config.yaml
lr_router: 0.000793
beta1: 0.95
max_seq_len: 384
Below are experts of layer 9 (counted from 0) of a mixture-of-experts language model. Rows are named router (the router's row for the expert), gate (a neuron's input weights, with its number), up (a neuron's input weights, with its number) and show model dimensions 256-383. Each number is 500 + 40 x the weight over its row's rms, rounded and kept within 0 to 999. Numbers have three digits each.
Before each expert's rows: "gets" lists some tokens that make up at least twice as much of what it gets as of all text. This comes from a sample of Wikipedia text that the model never trained on. Tokens count by the router's weight.

# expert 19
gets: ",", " and", " was", " is", ", and", " were"
router:538449478441554443518504543511606537527562463561506520500408473433480482489540502523508444487559442473487592492515471457496437553452472546501485522462529595576541575508588531517494491523503514509505505543492523517510495456479461466477494596468497489496478444474421495537424449521433489498562487515547535496478521523448535512529500448541502496421505432434506519473505533526503531522577
gate0:525552547502564553510548519480541468442580477470528451487472493374488490522527486516564498510476494500464450485441481502431473507500471475507550462513465541544519572491516495443454448502502464526508427419417488507489578497473511477471464542510513483533452504492414521511495437463503499506497505478443512520441480492474569513551452460508480434553548418522479568516469517497473497489479
up0:510532598532441492459481596416492490454537457491476428462532575458488507553564441531595556494539400461496537530503535584434531419495476523438478467505466433482548500537473421516527496518441457480513463479428530542504540477444575512491454540501452551491475525560473553414497476420519530489517507499502483494518498467563500579534455467479473447544511473525475587527479504514481480559484

# expert 2
gets: " to", " in", "er", " for", "ing", " of"
router:548526458563515530521482500521517510458570503425475488512547423515520439390528508470593517513459507511484413521463488478463481487492532464474519540538465560535480492481528480447482478507533520476501479521505550595543536436473448555508509507389534537416502525480495553519464481452489500564503442429479496476472519547502458471472522530483533461477487478451509483468489546486537563445490
gate0:511483474498474562498517482535523467548431492505500454502495489517481495522491453610535446536522483474480530503460513472479479457515471516516542568402472502559460522516547537600539507492463549577529462538569459572549491430477535430517547438534524450524448542556531447506473537567478495458461524493574465492533581459511478545502480506477475492540441578526548509539435492496550489561433
up0:476486509500559497486465538463517448450522391519515446444491515505527572508493454615593497505483535460459522487442517516504462460441475510474485477511533499489536558546574484468485519459520504446546516527559437543493440558568453415492573552589513455499445542521613472548454530545511474539514485501472479411523589489454506511474489460474456466578505529536532553467479535506496484532485

# expert 14
gets: " of", "im", " to", "ig", "ic", " all"
router:497525474465475495586483464520498437469529469523573462495447424440533450485545458535549482568497504517507485546485496529506531449527510480478525469532487484545518565487541560540533443514564562556503545457530459543448565496559507467467461564523536508432471467483525500513525468486482475566497574415438575477432504518570517446542514467477504419468490503485578452508530568537548525494510
gate0:552534464509451469578537433526455415487525514474510473435482555506530538570471511458542435510512520507475511459487479543590485520484441478481521518539461515580518497527439432456504553532562538530473503546517506474484406410478508533486464515472541565462475477431510446474500546459485464450492479495544442474546464513520516554403534487501485508443459483547483480439441447499508469483534
up0:470556502481520509496445477486487559496509407501476507481440500483509509511523519525545464511474528553471503531488478458498510466489536563559517484579418559496478479545514455452575555504493571514461522530440502464487441509458484563501486501438530571491506515413497485474531530523448538536514495578461469462495484521505531472453452525457511514493512623495487505543517495534526525505585

# expert 17
gets: "\n\n", " B", " P", " N", " M", " T"
router:522510528504497537468517484621536468476513435527527540547494441514454492451547473468596498461530476526515520461445464510450464485522581485434525493497574460540484532514561561538543514500477546510520541478535484525475546454508482473496544586442480494423488434478503537505502467456473501574534487500494459452576509482441504504479430545480452458482504472449498516473578546430551585508485
gate0:414539531526463472479415457552545532566491513484520460503510486500529537516458481500520446489463486493481432550517435480547483534490418500518482504475486467455526492564477479475475475521509469508512485604548530507500464541540484548480485502408431460576541491499612490491573564453560451434546540541467480473491541495486449468497510483519545540479547530543504500461446512493508529494543
up0:564462478390524469492500414467463491527550414527448532549447546546502495462425523467494517511430507526486508514522485542539483479579597553511376571442510455503513451539459445534490465479468509564499577492557477440428517506525580514520497545515518495485435501494482447514516440520511501519549437427549483522504499481521509393403465537526522534603553461527540476532454479510456524524476

# expert 20
gets: " | ", " ", ".", "| ", "; ", "–"
router:546509456461456554566461514513517466482562523506520564572513495498516529470470492515468459550543437503502612532531479509508474492458513464522519494521532493503445538573509505530510529507476574475529505465464528573541500489531476488455504599491529494405502473440534505520474486539464540520558486446484528460447450539492490542474499437542452446561454441507532514468498549531520439520482
gate0:596430496403505502513418516520593447549504581475523513467445562458480495515590522517470543473568538481500460489493498462546483539531467550502522471549432507501461444491503539509581445542492535471490450460568457475490502553508530497490514505530583502473393537517484505542544436544547489556521498462464486508564560476487502482563487541496481485521457526433462458586564494565611443528550
up0:473534581576430441494517496480554505485473495411472543523533560516535523443426473467551491527486423516457562444479563489506546442431498455483486480472531468519539487423613494459546420456471524492459492473528508479481534552537492511465460502469467430524516482523491494500496575471521454528495467478533512552560530446521521546482460470528503518457453554526566480478506501492511448500484

# expert 30
gets: " a", " A", ", a", "A", " an", " as a"
router:515439512532549456507457552494577466469499524528492523537524517502533527485512454487535512425540458544431481509520494482451501464451485549464523509486480491531416504504525512531524518549546565503526478430520531597510500472531532454536555509469527560483478456477490483499446569474439451476493490527468473456502528521520555559561490457494524429449495473484477509449491513493470508403434
gate0:482549470549486464460475453502482540525513507521502512478453522491472480526531492483446470497464505502549445563470505512535450525452481484497488547423427453431542507547429544562497557495454569477477475454459549521511509510539530521538488545529515434470512525473515490514395506588505537509474435481492537470457529484477479435454437471509414455479450486562497462464509491533457444479460
up0:535497558528470492480534521446465523498495481474452558522507505529503507459503491548465508549423574517460466414509494484565482481533431499416422478524438500505460531425484520550507542567354490491520537520423465522529519560519532475569490555464453436516522511464542462497558536587573525497514434548437524550457495426498484503527571540507562434497525499482495537504438494489528484512471

# expert 10
gets: " |", ")", ";", " |  |", ") |", ":"
router:524489530463592479535480486518528511509516556513441440549478410456486543426510485508527567532500415482496490468458463444505463566499511528523520483494567527541526610579496536545526536465489577541471501476499535495489561479535517477483531483467521457469598427517470525500454515468474538506542525501546499405473489522458506501528506558554488550552486488531510446380463545456505498475479
gate0:545491506498495528549480477571458411570503595492506446536402513444440527469569475467494439494562485504562485546486487470504498467507459523497550438485475491547519453482439438548516544507525535526458541440538523511518553459497487493504479474548482519503394465515438554529518465515552501439487464540480492528495480488506515414487458431508454542501476490452552500533479499503520529489516
up0:457483503485488513529460522460429462507457490467475472505493469446529415530561562532488554546511505353445532425490506519500531414531473468531511531498499451519500482497586601433495500462510477535508443492570528532503508519488483544530577513440456494557496508418472464464416462434443546553522551462494499464497509534450445448441465501434537502482508499426476551481577467466538574518542

# expert 15
gets: " the", " The", " of the", " in the", ", the", "'s"
router:517505455518502454549494474518527436469565511499534513530530507486512530413547421575572544522521484517472354472468486517432432466505535445500522505512458491504438480480503497513535464444522563519516495460535485579449507445552492481480525535441443551471490466463438486547408477524488438496483514435489526457506478477538579505545547470534524444449467466516477506452509506495578483411457
gate0:453480433457502527448484486515512498538530489604449469544536444561523474530520482511498508550552396526504577483481556535466502459568423529425494486551496479526509495486474567487588490527583477466526516486506543528528432586568494502497586491497494458499472518504557532546442489562484583495447513498507456535585437391505549517568478459460507503441544554506447503577417505546505518447516
up0:488458454468425487537478463469529442538510465549506468542523486461487475463516519471488522547472400568479348422470576505553475473434503543502495447478487479579510506490509430415537477497496567517475506491513510542512463517523446494453553477507515508427528493550470544460469535546398529502499466430500502445528476445526510500450496425373496492486567499537451498523541545445454496456491

# expert 31
gets: "1", "2", "3", "4", "5", "0"
router:494432523443497528535471482557501551485544468509536487603516481437494545447494468553536535483538484546463517541518460518505495462501522495455534523451538492501424552446529459504484532522529470433444485480575524537448592501476518495432448533509478449434468537468491499518456444519485440576577445485435471490550429431485514504492460535518525438499445524457594437466525562532512479476456
gate0:511448494542524496495505496528544578513536501587503543448488516547498487541439449442541470553552485608488486487588522511587502506511525485486440487404457480547506558544518452486495473480486467476541482499531499507472424490494441579480537455563455538548490525554490522413511490513523539490483460581497513510552506494601515474606476465475538409566528567471461456500505466547572507452547
up0:542427468523495536502474527604568507486548496511478510445522470500419477569496514511515464475582572446515458484536564471472465528402474452452517503453630550462522527473468538526532535458482417433474483454515560452489480504533488502491510449573533480467470519473472497522551502543516568395510614495539541506549501497508449494481487472497450445528554488491495424462510514533573407536458

# expert 5
gets: "\n", "\n\n", "id", "n", " Ar", " sub"
router:504429516461567514481525520507557441478508531551446455520469415549456513490567492505444506534522440504503479467523510516500535501540571481516522481492519450482466551482559511507457552585482544532573533502512548497496524462518489546498540533475449525474472435482507506547476475485513481518539427472497521490563465561461527435584464469560513498520420425494515413513533585484501411458541
gate0:454437548484563425473555438515477460503509441500475514530495536491461488516465473553488471490490531472534473539546512475545493493502508571482491525463541501509498496495473439493520451503533492526506498546533488464518474506491471499450457437501517474511447507414497570590564520566426576556496530439502469459571511521483529525538482488518485471503509552502502534399523478536554483478511
up0:554488471486417448485546491496577583478549537482527526547438430527522436537507453525580529507473506508507503441454500403535517421486509568448439497428502532532464506507505556504518435460516493535510482492513454473544472527562518526521501584504504452503529475529517549438510482399497496484501446611494432487472531527522405482457484536443504485515463446508516545511533517511479554453490

# expert 29
gets: "s", "t", "m", "ed", "d", "es"
router:497486422444520498565518517578450514494607459527462551511506474464468490532543482461498526518456536474483519516505407511437486502414524585513481498481529471483513560525447538545417525515537533495530474513444492522495481486513453450432443503499507549474462540455553444481491455484433470478513446481529528454456466462404527527510471437528458455470469450474510524451547508465574472488512
gate0:471448525465447514499526523503484502483482517563511498518423533470528444487398507425564481559475470557474608509497495492557578510532513435414487513470438486526472547571432561457549471534492522514497503527487497484510454532510620476539519475492451480507509441504476464471450536488499538492498534517525452485512479472516534468456475508601504475500518408568451507488466557498515500418521
up0:562526436556510503543473480510537461494499496519507556492519565436399519470569487488491541554502454507484406510509488532536529533512418570533519472512508450470449527510501518519538504487483476549534510515473520431485415463553502531563472484438524464427460499551448554445479534491479552433473469496492507515545518472490404497597565457478474520452522434503430445475521462525496485539509

# expert 0
gets: ".", "-", " |", "|", "==", ":"
router:524507450508538493482497490525569584523487501530495519561484465514506497466523485508574584556548454522435504499509478466499444538459620590526559504455525508524511577602540465535489520465558562562524467529536539521419477447542478473477433508467470555512491496513500526523432497510523494542574482484512437459440443501543580471509523537487497466477518434526507465467550589478610572480527
gate0:528512498485467436492490558458457544465503516535449475492467459475523491585441488486508526530451540518498529462515576480495500448566513558549517497426475542518530541512434507493455499601496486478491546556447486590521535430549521478517593615488500436537503449488529479460459542510475515498512472513501512420492457522499520527520508507534523501521567534472570470511521454493447504499504
up0:497482521475566537491527389497420560520510504504505570525559448509517531520540439500468524465523494479480575525496543496477448570511508573540594543453473483449526507549544498542467532579534526494412421478455455549474518505562527423543531505540550533549533472534535426504546489462535545510532503548512482474480454549608515494462487514485509512460508478462570581559511488465476525493509

# expert 21
gets: " that", "F", ")", "st", "R", "us"
router:560463505456480457499528514552551498515495488513503483602543438586466514475478467424520526476503464509482515536494485453481455535482498459532516527507509539525472547523523482555517556475485527534516503547500524493528561395553491505390547581504483470515525503434394561459429444472414477534558423431501506441513542507535516565489513411506484433466456501416563573516540535487548584524517
gate0:544496486498487482431510491442552494458549494499532500465571482474449463530517538482515562552499497549535526519441542489538572524568533470528462516584490513506529512421417492501516518465545472466537486563521513490501556484439473492520499576519496521561589529555581496591518530469457511489541502553497486490512465513405498473542451494512519499541471507513575520517468468543438478459514
up0:493500534464499466533447540560487523462537423463440587550452426416552556468435466497473479486466491485455517549477448557520474486427505527506560468494448501497498509516525500465488476484492481479505541493435545521446523568511550511559497432459505493396414550465505498445529533577537443527478513489502479476548507553517487392486464482560485494473462467460433553542501503460541526571446

# expert 7
gets: " (", ", ", "–", " in ", " ", "| "
router:580495485488510516569512512488577520473573497557490566522508449516536528465498438528579568490509447542505469556576442496483475420487488500493556502456506436444462538542496548539528519502491519463541480463543538502469462467535391491521526554470489525370509413463505471516444494528537487511529504453489492445484507505555573540490522479577465374472508450467516516492491566504544572500475
gate0:469519450504499515514498598493495477445601507499479423480515486512520515519528477492458507534555483422551483467530467467521460514453491543481489506477451465496477485514554510499406516531499460486506494558479511506472480449523498504553505544535508473524526484462465526579537517564542469556474486456571560455512487494509546449525462535508578401489548481497466542539525493437495531435540
up0:501470466456517528454501575482505481503514493529448468507506558466561477532542511524543522565509505491440471519509507536570397580505530556457480536456475409497481441513467606475517533533458461438540429522485464521498532418546544536529535524461488530514477446601504552558463471534497475462495495493500490433535511554488501481597503594522508488542428489507480558512494433539551464489460